Weights of a small mixture-of-experts language model, trained from scratch on English Wikipedia.
Size: 11 layers, vocabulary 8192, 69M parameters.
Experts: 64 experts in each of 10 layers, 256 squared ReLU neurons an expert, 2 picks a token, 16 empty slots to pick.
Below are experts of layer 3 (counted from 0) of a mixture-of-experts language model. Rows are named router (the router's row for the expert), up (a neuron's input weights, with its number), down (a neuron's output weights, with its number) and show model dimensions 64-127. Each number is 500 + 40 x the weight over its row's rms, rounded and kept within 0 to 999. Numbers have three digits each.
Before each expert's rows: "comes before" lists some tokens at least twice as common just after its tokens as in all text; "gets" lists some tokens that make up at least twice as much of what it gets as of all text. This comes from a sample of Wikipedia text that the model never trained on. Tokens count by the router's weight.

# expert 30
comes before: "s", "|", "-", "'", "ing", " for"
gets: "\n", " L", " land", " S", " year", " Park"
router:474541560533456517485490536519517535438524533482437461526503479543540470499446479551503489562566453457554559460421487533442555527556455482480453525505574500462451462529502534529471545458527556
up0:479566534502536547468456430520466513446483496501544425505467615532459507533548431543507483487477499506485541471559474479502522523426523513588475518465499444516506445499498498527422493481550470
down0:525483519462555495512523483445400486573477500503445522469521510503514483504565507492512459424479529489486516478433496535465588513515466475540475489461497458592499555457503417539474521415448514
up1:550480478468510499537528536508485495451495481535495557459517495482495579515497527491549450455544415496492477475508452502508474568484592490498576526439561469454536546558528422542385503505544407
down1:534506478454514534447481566512508510585480476513559552509481560482477472457547529533458451484532485485519454490470496487425498508446475570460611539473584513467516501489512502522527534444473487
up2:510467568494524494519540479526512509454513424551580510484514451483475518467567514517492526522485485456468549558498522523533505516488500544462554454514484543503546529440500516541486569562506501
down2:520494558560496502468473505532496500475480556557496573515569409467503506423507493433484457482409534467492539427449487517493459511502493566513469512488501481535597471464481500470452568470484535
up3:520461505490531518465451456453511451426513599539490508515487514474510494531396578455563500477480426547530470468521455461532591601513507517496550470537454498509479529476482490496486511515522479
down3:482503470540472463497499493457516491499539471506520570489494556480458442494561489519514552472529537468520535496504484578463419484535522440484450436549476496500475449569545509500470460520493544
up4:531528503538488503468529513485531609547533523506477463450524503431518502524562515491501506467542569515596588491512568516475457521471531525466501548505491607520437511484508521531458512481514446
down4:585504456461540479498540504508478534515491530513443475440518501517556495421485554419543453483526490566524576456405507465490503476525431538469588550404494468455517483486509489461459515525551429
up5:469530499523414464546498519511462521497516564520528522487463488560467523487481502516515456520397487534471504470442514462398503497507530453530486488530495536504516492554455485478541531486488423
down5:449517542433514411441543509596541470550427639476507422455460427536563518515472496517501431539514524546442498518531448542476522483508477450465505499503525465524527571528515557546518508488494452
up6:534530508512552625503491535444472475498594501562440501500494499531498515543519457404516430569432539507479498485456542457529451481471553395515474486447459449513481514554514414426420487492581510
down6:469468523422528512454418508488444567487479556514471450470521498509440493480515517477483468542511567477472497533447478538500532432465543396510450422475515547536566504553497507492552502490485453
up7:446449488574436486524530472470518460521466557479400514469532466499550463451556402417539565517562506493531541551514503473503455452530536562513462535476504499516555507512509491490540445487525540
down7:486513543483510499490526451567534508492469498465548476451439438435525480589494518502512471462560481521477468505528527496504477518545515579428450589505426474524510537516466539553537494488533528
up8:527425471494589493560510495533461470407449459530422463530470511475568450445520538633579548435592580505517487524530571548499476520503554530567526459461510511479435477468506544563464561539493502
down8:497520439534459496478548462543515491495430456445522525552523465455506505451455504474493520510486490480445573516477516441493539564555518489526465446463561474528532549466484470460505506429525480
up9:487543526574495548497522428538497478486498504481410551479564535547460483528542455432523481503445540459458539527503441537505445434505462472594547490463479491500572491456422504490549560480485483
down9:439465466559465528449469513535491543462432479422490514506526406445473493460488446481478494396449570564551539522546514508534446483523540523452534533437490481468560530518516501526487528489439482
up10:526486520491472541570553515471501524421447479474499534452544511480476472526500482461542546462544500487521451502532517546566484514502467509530470477522406543487510474457454422478419516457506476
down10:461469435579476513528494581506491501531491488482486410453489516529549490516552537511491508495566553492545495580451554508466556550522495531542495507481464478511597405507440447474487506479474476
up11:487523526509576465455496502498530489506521474509513493472534529417497576492595512547480476478511494477414486398486516491531413470523482528454510511515565475502468486531499553457519508512553413
down11:454546469453561497390525513497488461564502510441560504612549482530430506468450438479547516531491455492504492514476545516565528450467541516495576503497557507521489504539475548485484401476468509
up12:535559444474465521465442420490583565504485507478467430477517489493503464492519514524562455501563478459449511491561541525424452579481561547470510506550453523497481486441516506533444536457462538
down12:487448479529502499543486431559494521617567553511435508530530510499567509551463499498477543509550441488516454451554576511524426480522558542506501528532521515548462493484467536501508464475549472
up13:452503595482561422490460491478474456518468488540472512472478513530509465514527521487494547477512548490546479504476530472540419460457482479519499521536606485538541515513485456592585398460534544
down13:445514499502524534570422477478473491494494487473515564492559505479508539468443576549539513544550560441388440510426466476448471455551524518527482515515549537529585469468494505443517564544512524
up14:495517528509464484551519550434436532497522460504425520512546458554436484450416556446453483494511536499521526551532543504568518485537476480530539556433436560500479480551508448470507415492497439
down14:451512564509519548506490569515470508476517459559478485550560494464491539484506520422431508426510514517551476472432468460528521514493513498505453518465459539556438475524464492510530469499474489
up15:494522526521465464531557488581469476427515530493543469500492517538574547571412474548567451428533449495563464570478493492488519514526455514498533500520482497584469524470566549515510502505465383
down15:445470500449480545514477434454521553516517475514457518465533422478530461522517511523472477479538497446479542447577400495510531503462531536481493519531557455548551590501478491471525540546477477
up16:482515558536460530476488498504567527478447518481469504564545434458517441502477495511566510448450489554406495516416548554513486473536527493446521488563510528529453424450540531460467481533458474
down16:489524524472554552467513441535460483529551484534523467553570499449480493540484491473445539474524571531447427494525544489515481532527505488474543480407476509492531583494526485548429497488427518
up17:490497545556503451550515531477510495493509490459484445485572466385493537557544461469496516487542456360484511546457515513498484497543414462417517483505446424518545494459520486484569469528405544
down17:544573448501531480488491530443498487477532467503523445526505457400510487475525562496512504528543487443544495502496502532497532481531530485547538444499505530527545509582502508494561517465613517
up18:499517494539495494425472433515486495477404434511487491490465433498469540513491423478546472593577470436527522504474427527546495529492582571515416485492458442455566513455455505430479547515488522
down18:556525497503491487473550448458513538531493504536452457404533530485489529462527526505573461528479423453465503475478507458524434547491555455527548487518485466493515485498408520501570504551536441
up19:478479485499501493477525538472515437550498556495454485477516512525509528521496493438481470418453453500579459499470547482534544546496493497490499512522476477452518502476595503457542436418554492
down19:482549475492520541513469503519534431521541571462486482407438491532486562554497537468474492444533533539491514475526536504472484558559482496529496493487507524488549450513505499447526514442498472
up20:528495504536493506543481504487492424545451457417400440483491442534493518429417542492536535490471555528492537497477448526555444552412505524480548514520510461508512591408429501522456550463489543
down20:570566451564494486527501429501561553546469498478512495480545454510470481492522527540547524535456480510517434552472528536475572516513528496512509508471522453494570621468472486489474449520437465
up21:510482508501578504426450472540523519455576551440556486469553497477472432518457494563489509467459463511498470498496508534524498554509413452562490511545520499465402512512517560501465514474492447
down21:512590464539569456491518492460480424459533514495478582534520459519492538450445530467574496480523451503564558481553516486513431437520505473491472447463494518505485482536471519485463486472465472
up22:485515536452418459477452531473519549503372497490534419446472561452508505490510503494510536478496549531464523511563465508500480529526451536535449448450492530459532534438508549519528576407411505
down22:460482481480516485485507484468494526483571482519485550557437570510466494484563501486539508547497409501506490520513488439509478504547489497462484490485522455563550463418480482417536455575478511
up23:474550439607497479485457539444542516497535515461509520530490482489505426511530445490489467507502496471484522391546498449455565474490465457464487544522527524545487546585482461497491461558577462
down23:543420571516524405517448508554480486499466492556438521552488449504548518544511575514461437512530494549492480511510456520506531531458515460522487510496534492519524550571515469492523536516452558
up24:472491493509516469433549524479472502535417454550567544493496540493542530496481488492446408547488573454477496521484385502454546452539477456493472490467485481513476498452565437486478506511526527
down24:574487438540511499492494489482519484428422528492499553584471500494461499560494485521511449481524539450453503535502464453489536533509568487538626425462535455492523511556491529390482542472522445
up25:484523528495483456486441520491491470517506485517565459520496454527505483557547574509591477505536526556515504444440508495530508513498559500508462439478497478480485457500537489486539471455451568
down25:532560479486507510474488490481537511560463445464525465435518523535509435504480449515492507497543502639526541477390463492536474489511477517520442509494523451493462551521532658543594506491497492
up26:508549450540546569541531502522519514526489443483444472536493497493540487520479495486508490535500532459495552491572469434539544558437410483475550482445554466453507454533536471513460514528488574
down26:528480465453458489448545497409480479527547435489475458559532540491481487538496442496455485515484459518484446530431486480533524540469519528524514472457465518443491519493444559499498458495449503
up27:460504476497554473488475525536470514470497488496503455497501601516497530420479478517465568443509545510491476506496482431496444423513485442528496499497475466461501510504493450524499504500465481
down27:480551453505516518528459492580511504490526480490552505420520540527479487587439525495499462503506470478528548485477527484440514452556503463521538510509498554515479518576519509525468549466478515
up28:573454463489475477551524503556493487463473464556553477522570524473458491533566474464513534489465566564419438525554514460533451496496507525578568518553466457611499468494482507528546442580498483
down28:457490539510510522549492499521520426486476514536478428487501515517518420495476537517514529453516467491537498446514448516473523481502491420479465484478566518517504511471483494472537500508555471
up29:542483464452490450525538505479492492535556549555591518484552463475537556506570533465512477503455546594439483502488514502571487441504536531540581471546436509545481492486526456535488540570461469
down29:521543527482476483534437551522568509606507549497555492413508498487529551450463539454516514501508492509507432458518528446507530488479443505484534487476514452462475458540536523481480488527513481
up30:420494575471403454473482497451479551523524560454537529500494522469531503502541508508427462473466527448499550547514514569517567508449482452453515540575529485529552557438461509436500456462485596
down30:546544576536502485514510511528497459554574522501491399560483408551533484490491500534466549467522505468541439565509486503431489508428460529508508540497459535523527511470494525495476479433474560
up31:517520462517561523503497480517494474567481462483506490452564466534505535516477543510504556541483496543451507567535613482539508493469513563522487423493529529493537521574576506499403427566540471
down31:529533547459480535474537490511499496512439489552523490487586464514569570494501505485528504536468413506436519548479495563472389479558504508530469494534517499491474511494474525559469477486506574
up32:507499495557551534474506512508544565526568515447511509549424467525468504496555474499444519489508485486480605519514435407444516500486507539500495498478507480523500522531462487497553528512549428
down32:526473456591487487542496539515519492514518443508436518519531499496451501443501484522460533426415473441508518490509571483487511428525511508477531474616580453435478492471528529528472447528565446

# expert 53
comes before: " ", " \"", "---|---|---|---|", " Total", " MF", " DF"
gets: "|", " |", "|---|", " •", "|---|---|", "←"
router:535500539522507472488500485540542490483542507507496484477560542511530436459498469545504457550576489505488504468486484504492549458611464519457500501518492522503410496485470518474416516423505506
up0:531489556593497446488516435450526496522539425445537448445452491447502559519528451444480458550476429550510517567450572512467484419559434492522479490527489516468506525582512487425508527518539587
down0:496519482471582536487471471520555444504524506500456427553481537455540483501551485492534485512477423542559473448534461481499499508479525540477489464498516513523556542533433431473542403496469495
up1:553489464488551434472530482475466549501477499524472480528486443467513487549632505491455589487585526489488545512479538556476503575501469578514497501463530501450473553503565560515515511504477530
down1:518513450512532520486471507455472488507400529540493495497489482416501476449600533477497515458463483468498467510511543494500500486466437524494536500437562462465490507521449455415462559536593555
up2:400450513502462500542527503484461408544429496529522572484511547519537492431489544556491513520550536551452516507461535459487589533503505454528580494565541468573510445533479452483496469429512526
down2:523452429514446510523556504557462514450452489531500427449511475541530516563473538494495505514549507498501463534556512526548446472516576492497525520508502494576528574468514486485493467462532534
up3:503479586555473462485519473514485537518488444496535485491466418502491499533449505514472488542540510548494489523507451531553442561538548475447513494424472503445580438524556488544525567451478482
down3:497481487516524497518478599525524517477469526453471461460518511531492523480469519548511469529505465443532469528574504478463471496458461470552512441543465528511506580521481431442492499474508525
up4:441482539463542498486499510500511499452552478487537546517462534472515515481511478477435503553556479438524481464505568521462540515503557500563553490509486526515445525443447605528457465443505440
down4:514555557503438545535465531486529495423438462504458428501433462487488464469565504460576539479502468486466505475455519503478479466400492517493464494435436477526545579505491534556548511476575549
up5:597479508482550562440575484491436552488488541599536471552502518473529498518562526461502470438528454448524503449468486524417441561470518484549484482476448539536484494480495479467475505483509528
down5:491500481491466501510509503486531480565507494508529506453499501554468491558505508449483528550455513499422528503528492455489509538517458502402470505530543483505430529478504506519505532482495457
up6:516512504544517402457447526495534435506524518491514486474440480535473530565431576461428548492472514495476502492522416465475483546450503508515521524511523487462549460536440466595435502535449426
down6:498528456458423481454487536542503453498478518550526468516481500503452545475575458434509535505584565450478516513523540492469537511434554441401497457508476497483466436597471471540502543500522450
up7:535498567528476481490455520432410542499453546443516556448558461554513454453543492523572476428481471528487499451525488448479494573456488371479516566458540547547457595517458505506482493468508556
down7:469555499512478500480515485554438534502458541585504557431522515505514618522592624467508460505494485445500566495492486458499550547412505494442542501510473462574482523505528516539514474563560501
up8:457492449533494543475519512470529384515519524536510533536395492563479540477552521529557502526586516452496399477497477508538571493541540547529512533559493524550530560531599532447512492485466522
down8:490450420495438545433460504531476591552517456490529437482427591506495488492496480490519472419420476480509502417512493477497477493454551454485464523458466495531463563477495458542514463517506526
up9:506510556481512450509491521555435494491489508478483508446467507473430491481541563539489437533450524509511419470482450465501451481595513547489472490481511507475542481492464610456474492538469497
down9:526464448470498469455517463504525428426508500537576515549480509526518472639489510475476527530482491475478509476492526521512509501497532502496499537531504476536496575446446505541492417576481432
up10:527472479545531423473412474495518489534444472525559537484527536437434526423509480516542442509523498460472535498517473485436447503449533551530425501432485553423395514500506504579502526510525490
down10:509554543443507533534546552532550516466519494486489471470501487536492490533460480471507476447530493521489488420500527439531492447546450518585534524460494527461495501524446524495548508515511593
up11:520508524530530412423448428552539564515483483522455548560472532475554507432449554481500561490558481563494475476532518539477527531489485554471546494532462557500501560478497535496501501498516488
down11:382524524598513546515503404471464526515501495527561494524527510503447545472465494471565490530499509530489507484563502450525427513463545488527501415469473571491471563437458483540525517493460468
up12:467471492506459454549458495443497523498468506511459520510498494470463453491556479501472475516584559516515465480432499503501517472511484462568481526452535608515420527536501445449522492429447495
down12:471594510462529468520530459473486453503583497567506534478531448448487531508548574501509514487520532541498527472439497526504508435558463459494523512484496522472439550494508475471513418532535526
up13:514551458443514470505535566522522500501421459533495477525469542510431523522573549460524550501442506452491528455446447460493519475500438504522537473500543485483474531508533442524583523557515502
down13:481522532522461563558472591441539423466548485504415474486453519486536462444511500547472541493489471491528485484444476473478571598458513498500462540475472530461568442504525471563497446571562533
up14:479455526479428459517488475473511448510475424489555504575459517478470432437566532436546514471472522507500546483421567493480521482486515456489446523575517501508510474492524489454539489549524502
down14:553439511454494503547498534552503446531525507508521542522512488467467470537474517446522501483491488494491537567522582493529531511431494520490484557499479534507584467537442528514497490520437505
up15:446532541493618497526454527508550509524549567554467535479510504559484503581479439540477477517522527527511432536496522518441599509445493445476468467449485604504472454587548533462499508545475491
down15:458493431503559431497480508482418482515449455490537498518549447450494403486496568528461506511548484520499548514492544512538489516471490536481485572454573409506464492486397521524446514458559477
up16:542500465455527485426490461500545485516524414497481543565544527572493419526508453538515422444567548465457462423532409585529470482523501558466520480473517517494485425524494458501470477537513517
down16:552521520510520541536536487513474464475465501507510538459542501463459495505442468516556529485504526505446430490458495407469573518520496501429502506481480512448513495589512477476446500519506443
up17:493500536519490565530532484556503460463534472436553482518549502463512531480507548480513433529474475436474544520439459541485491412532576496464476472505419427463515498525467502467484529469504565
down17:565508458452514552489465456475560566538479514482516577531540391470521465479481566398564534529478379565453488451428475502494533530497458530519482434500501420464430556488432520472532498492521463
up18:536492446491504501561576582478540498527483520472421551582467521565509543503480563447524470420552483471535528491458533454508496550492512539496533466491495512513548484405429528496507528510475504
down18:454500541524518445471428498520479521425518522472483473549481517465493499472495498559499444498443447537575486481451449595459498519451412495425514487422541426488532462473533492551509526486474502
up19:494540466491520606527508510514571461465542544411563549510489489435463508414512494548527561504473493536513522474475437454516460476518469584477436474530493485470527520521504455494476510524476504
down19:529501524489493538565447508490514473516474453526505530500485494519451513563448521436565471473514511429442519492467501490511544503465575567486458555468557538472484510494492532455478494480485488
up20:425468501588550516483489476481438488498422437445476456508558571527525470504487541415476509606514588461434545486524467450490471479482469435522485471536448506454502549474557505452480498537566478
down20:518460545550479542553490496542502508532490513558457509492473504509514489585510447490495589500410490527445480534508520497519479520479475554517520487512509475462523501499509457487588476564485463
up21:468528583572474471509490475548439484513558436549499493570519435499481465458505434532547487428485510490490440516525460453485467471523517503452483512430486459440478464541527537497539515543526496
down21:514428509469443497522512541556470565503503536432495527483506597517482491540447507566510440489452446436589513445512565529454440492500469456514531467489494490552420524483523550517529423506477503
up22:454552490458536487564440428512524515468587525544524463491520493520499491440487503445531494501546379460513454463537514464459481505495443498479524554437525452521475581490501479526532525502526497
down22:478494540469433547437458501553537407556438495538529494514484444570454484512527487571569515521488485457514528507507502425441458525554503461510535485455541491519522495506496446529488437502484507
up23:445468538464569490462487494505508487533522506582499498406503497545487496546476511553462570555476523513547563529520446444509509473488437443487441560465449484498539516451506497535515499509508503
down23:518486482508517538456468539459594533551478489583549515481463468515456462491504532526446411599466546519464541491504477489488468471411465495475503408525465538480559486495505401466480521437515507
up24:500489496511546515486558551545503470475489442491490473576527439465480565496550544423532503427483545488479455523464532507521517473518505533561519508465471464496378520491511486512550444422486485
down24:536557450485519503533492462522474464481451469475456448516412522478475499512523518543469477485490480557494581484497547537543390491518487510459487548485510528507450554467485504581497515567519575
up25:487516456507458467459511506531507525527515452506497549477536437511583453519535424477512428516552438492595519497505435486518482497522484449476525466501451436455587554543481465543474431543447486
down25:510485444506570561479474488463520543540540533418418454464525499432578545463490504461506512527527540605444526504478542515485521531501496509500456516466470509535510501532564471499470503477523536
up26:507464544457451544512464534501511475485490481451448481504565451544493577438451439513545481500532422448483483500421466500533453513467533503396519532510560510569521502540466601520493493492539455
down26:518495511485555505496505450477419482528599469537491522489527497446491500498527389518504586474522478491486500547531562447488437510494560474454517504485414478559472466504590522426482494554534499
up27:467551453455452489583527478564517500478457536593472480479456518421443521450534572488495505495417472463494551521437481525431494510477473451471537512492506473484440422482587451491515549528499472
down27:582515485480452539495517461549596496538499524513494511509481464504545435529446531495533549493488509472540498482399395549446529567534505510490547482569449504553466467505501480472498489624532442
up28:521519540564540463504544523494476543504476534457515494460543465495520528513527483492495573419437527517510507459441489563471488544525492499562477490550528450491540503563533522475523476502463493
down28:497444540553462472473575444576583471447510606520507518483573514525498498579507543491470484496514551541536491556484477472504514512479468473489519485545552520447363489398458518415530515494531515
up29:517484451542494488602486542516516528452442454461456601466475491568518498495488521529568523481525522478420549478452431563459500483539543492473449493474461500476489605447436554529452489481529513
down29:545649465549453544460495531474527510515501543412468488507505512476530439548458467506493426503543484538478518454502531533502522475488483526493496491498466497467482548508527525488458449411539481
up30:475441413484490486489520467430535584514493493506477479444475525476501471449488521496460509462477519544499506500498486505484508518513505472527472453450522548570484449547527497580440499454550498
down30:516520509532475514534432537558408590524511502448562531499529497515543464473530520528457495447500455491422452531511415465444400391525521479551474484489504534538583498419536506475480500415464479
up31:464543541590447540491556527516540466528571524449531475485498420498489484479490538511550526523464530459490473505509563457418500513504473462532422501477452523402453506507520561612410547539506552
down31:519494530471437567470500479524535510597531536474464462471474419515470579509481469437458521492518482485486436566428493528479507512535525512543430507484570526478516476472567467473475579489529498
up32:443455498496577498530462473542474530509551506509504519489542479510584535543458529487514464535503582500497524502517524528536455545437451492451506444498466505512457419462456529447455512529468452
down32:581514482443478524483481520517493500504505572462560440529491518394519535456497511432400485532524497501493524522450504460490491445466534441493502556523492503467459504464497417445484485481537547

# expert 50
comes before: "2", "\n", "1", "3", "5", "4"
gets: " ", " |", "\n", "0", " ISBN", " No"
router:495529565519456508470470527518515532431529529487435463540487471550532452472445489570500508569567457452554551466425468549449544520551444452501443515506545497452445477525499511507476523454544565
up0:539480472442515572478485543548532481471472539446502482471473466522406493524410492457508462451506464548511537504495519507524488444478414519568541489466524535556541496448483469499492561480521539
down0:476496496466461489559550501488568543426387511463489443508550600548462497511531430547507478530616570483469414515524505515532432480512482507500436456518502520511427461509498482506533455502524562
up1:527470507412549485565445527497456480462477475537539514563520495495433387533437583518437540561432484516484491475429537537560472459569551448487506529404542535451480482491465524484460510492416482
down1:514518478505468556529496497460502560513514595521536434540549560510512577556487517483505456450482444477450499452503540415487437497423497496479517557465491543535438463503533463525455491510521464
up2:498531578543554501514565526435489500532538512550561434560458462522509475555542497491475444528526480494538514488535452493518470467528572511483443428452507503482450472574536586488454496459450499
down2:505482576410467488463513478475501447498499515471385545471563447492525565522524508537499497486457529484531495401540494512528465513479530558572544532522420539544445468543407467423555593559477553
up3:520511450493488415527551461455536428514526512511598538484520531557526491536441518526460477536470535471492534522484489472534541495480584548548526480411449506509423492443470468478459573505430465
down3:566486445569472519471528521495483508499460521532439483559512504467559471461500557461452516483516517572484521484569486461533521458591494521478516595459578511484423473520527460396551475593463467
up4:447543502487456519492513527533503515490500556492425524467517460435522554504527531453456496540454477400474488511482507563504520475575483449459505438454487481548516542488511496519510534515470498
down4:512481433462546508594437523560498485554513480513513514536504541472483507504509490492465438460533494520515509468451419520523539465505478547521425546479475522469529452552466469518447582514494490
up5:434555528522463513470510473478477529568546443495517486523456535548569466488536549468530418486528502415548514505539439484508446456449562430494539545475433498524570470509526507470380525503499501
down5:586521462500499441530479549517567499449468501471469476463562465577468564482578471469486531470533575518481462463458481466473473496446477457531507540481486484538476527498520497537471576482458448
up6:510532511525524539509454611486540508526446406524502469437584484494490551497512436474538512499535540426496500525525498470429509449540493502517493486520432487507526459452515523451424473523456543
down6:551567544505504534466453524507467461495550538490461496486505537450457482528524621444457508466482471433387470468497514517550537539458443471465473484525461540461487528473496567565474521511462513
up7:512565460480461488540493516506567542526476502537480499540445531492510555461540564522535433461513527487487456526529517566432554594532483381467513479583497501483536518507532492525451415479547559
down7:427473486486449479433458512533519575501462417503490469451473527474459495549553486487544488582535537550501537440481473521486617450478515472467455457499499511486535520523527498456518521567442532
up8:551495532469499430428397521466530558514499487521563542555512524524501501496510512477462433526511515555516511524491468506517484543495462524521441461497535463478480475474528592496512460471533444
down8:528471452476587458471431377476484608520586469482435494530466617471518547500527477513471590483460492528537505484442493500508423562482437482562474470480570484426556490491537472523462521594543510
up9:516494483529472425463503577458507470488510515549484485502548511437503524516478472499518527477417464500504555524570470514525527517441522520499538505500553433519508558507496462440547553599487572
down9:517515527494578492495463605478485519426481485447497476494502502492483479509458490513477516478480509551516464450435484509530516475585447550478572461508450516481564507504463453522496528514552487
up10:462515490465583415531522469481460408485531493561476489518504484501449492480488475444464488485475508464522609461560447499528593562424520462553498475451442497526461504555503538515445535481448541
down10:488464510462417506568536588506594471528449537559496499503504492473531464475490464519461574488524476483510474546451553497499485459507464489495529428404479526536508501429517518558584468585507472
up11:442524550501423499505511437530526464570500409513492444495502564518527548437505440482449592541513451509484539481483540502534414513497537472502468519458607511441485491476508436424532548504531506
down11:532494500552523451573557436606521520560583502442501496498444505447474497472569462489476534543529568474490508480514591480566459530513490517466556439514504543451528459495398504514458441520439573
up12:518527463490468507536471521497543574482506557503483544500479524496496422507492486568512513600491458489539452488546480501498493471549532388496492462497509459476469496534531535565502462529478526
down12:516475513447541494475548469488512473525509509538500544455510455495488414489496538477562492452496538481557487508573461512460524505524474539570465514575530534491506546557489446503440538513439521
up13:570507481421475508527542525499515461518510526543560521475515507590499497520550507576478527480513479483547479508421534528441533534471550534475494482572501514561480533554541503479432482486536539
down13:599552451421530458540521467530563470563430548542524455529546548481468543529475582507506452493481483495568512531478504480525523523420524506494470535470505489546471498594528579582430457465459481
up14:447544553478474518510539464554522544468481551561432565504581500456541533527491565523465532464527494487469584489489433476524498455492478454489593517506532518520498508509473523533476463524489440
down14:466557489536540551480504519520457506484503563479479431524520525522487473436433530511485443522492430499515462474482489467472511474525507512596505454502478576521560483512578563512490513541499488
up15:559454503523371496475569509444429493477441487495525500473435521479494442549476540458560528401546507510537503493509514513573522498457456500475524513523492534566440486542459525460496519428470447
down15:527526384492573460498525499487531460574463441469436547442587525416433495600484535493486455485549481528510480433560461533493471534496496503532538484508502476611513471440454569496477552524556520
up16:549584410431448504492497497535510465491533489500523502446472580448466503559493467460440549502516501488549521492453614519580504424535532494384513537563508455458399529479524519417534558494515502
down16:513505461492502499513474498507467500488528441557515465469436493509547516479591504505424529494523469496496498460470582520532498490485499479487421488466543484482494489458587575536486455477389498
up17:480598550524466494547476538575461468539470476499513467537566529456472559510538440483460505512460493507612454467558548430513535493507508467517459503471493493467520467490507512551496431508498466
down17:422554517520461457528446505527518552501553484417524487485535486490525452524480597498414477542510491506491477472495508455529472492482521527562511503551568475486512474526502547518533523554459519
up18:476509462552518452562504515494521493521455539586472473504498511379502455467535440458508497526519484542512504497522601499422472477478523416566492487509498510523461512556512577550521523434463463
down18:483482466498448563521473442466442487510571495470540477517429468525573529473396476466425513485442487569486432461454512461498524525468537490542488538541462538537439470605468469509527420472407475
up19:515531518520501525533468469514459410554419501477539503500498553521495511542502554444476508448541531528522476500543471548503506498491503454495494534533431514491453525466487536523472541428539477
down19:535462515458508450466455431489552445522513489470485515511512535476571521463478485482532490516500530528486517424516471530565507527451520512517521500456490464561494573436446426536535461543587481
up20:572533534490536488490494518484545566477561512540486476471538536499461463504473481439479431456557462544499513483498522567441547498498504432516488508538469512530508462455506546511542425501569489
down20:429489557497570584513528426531482457464524408490463442521472410436483505533491486488536487470507454479512472452490450506493572581499496450535522486457514534499581468544514449542526440477549480
up21:467466468530517505459433541470484481566531525556502486502490533508470472458536467570393462483537431498538537517553468447530457514519438496561567521493456511483529460465499498531490493471445510
down21:450528486546448488491514480503430548560529464521479536504566486493404513498524514491495529534449533540511502460507516520501445489506500525464511471443440546513484448450507472421537482511545545
up22:460519550529537462548513539444556550506499505482517569494560500511440527564507548496440489513540545572517499469453462551449526430447472443485518459522511509453488472519532485579499505471461484
down22:542520510430495491452482568475451490492563487480516429468496553537508556456487516464455448520473481468434537501514556511523528508471487534497412486533533427526411526439514569480556523546495534
up23:549513584556471526518521476501555472462461518387471500506501421460502546563532497534458480496431529439540490464550560512434476477509480408520514520503488457454509524513463572486441459536556498
down23:482488529534496522514524519532544510433528498458520488457486416482501581441534486509489537533484525483496456503502476507493478495534504464585542544498517461502455548470452512480451476462539511
up24:456462428446453482457482460469550460507516485503513460495490511562514535525502504481528583468471454558492501506529521522519473499487391548456450469521467493530493497515448539529503589570504463
down24:537507407528467510550502527522577524481545462540490608512532491483426419544518434501498544483528455484487535504467522463530487527513499542492580503471556488501548506550443561485530529538514477
up25:494493459466548521577470467545524498540517496553502534465518502539497504502484483495443493515557510494446503479401484470487505397447434431570486492487478475493522482558428489533460538475555488
down25:462517476537486598502430541487551508452533546524481446548465446491534527580413549495556497448529497497456477479561531473567456521494469419546498547513469476503447418492469503579549458485497490
up26:485443447482437485544477466474437487540491534501447503468481500445496469490449513520454540503573459478522511433434385473491496547523468432474539507533472521534446462543529485448541382456481527
down26:494437500500522440522527529499557602545461526465471500482508473538504585473479501432548511500398428449436537522557499501514493488500488474524525485489509534514467526520502509542453481514520545
up27:452509509466471478432535539510486487454488452516495480510546443456466452541495534530502453508475439443555430473519501557458459474586524484498440480431490551490454523588460514510544569486516420
down27:493530447452569533595526479499523470426504380527558470478517470491499531521568516524499504496484471517446506470566504457480516511495545471499538513585460503489479542436515498461542495508565472
up28:484464521509575485560428472446548548452527510450477475520488543521444473507471462471517519477501557524521480507529462416470548424484506513523500543506548514543507441487547421471476480513485498
down28:522537514448429452485415508536540570530531504494481486520608536512472483464524440563525594470435521512450533508481532485483477542419552557507537454546480507556542481492455473518510527428510432
up29:540540499497476520445485464559485495567490526519503471539527451498435526531455452456500518537483547453516451484566490453491469511483456567574484447494544517472542479467511452481487527474442449
down29:538539450472515517486464460575481482522475459501533478505460526432499445446516501449465538486472488493478648442529580448492552437403520522496468514510473488527509472460526446460490515579558520
up30:445511525575512477484536516523495554543600510577492492511459450463439568473437477512525476498517531455473447469493517531500480488475451499541556460572518517497526479549516521472552518487583537
down30:485552505499560450459530518461459510461438564541453498492526531534491429554487503535491496462462482527499478540547428427494437537555478480501477521431584444466456487431494504554509508440519449
up31:438493476424476492476501492502559548548560512595477563492503484485496500398548486483482522515536500451490585583510526477455534486492498516480511491480520501537527554467466453502482381508537476
down31:589521559542481593457503496503500506519474428555515491528543558532509415464541440508578509467494462446503520523496515506490540495498522451413520504519518462458476446569528549510471489499518492
up32:520449570405510536522478483622532429495464509463583479464444487473519484488510466554501538542458496462505528507555559451544505509510428553510535429463515463504473440506564522482552482469451493
down32:496521500516453478472448475484528526493529510544459475512523470455548504518388458499472558404511535483441493483572566465526506528468528582503452434538497499499452477465469479471559472530496479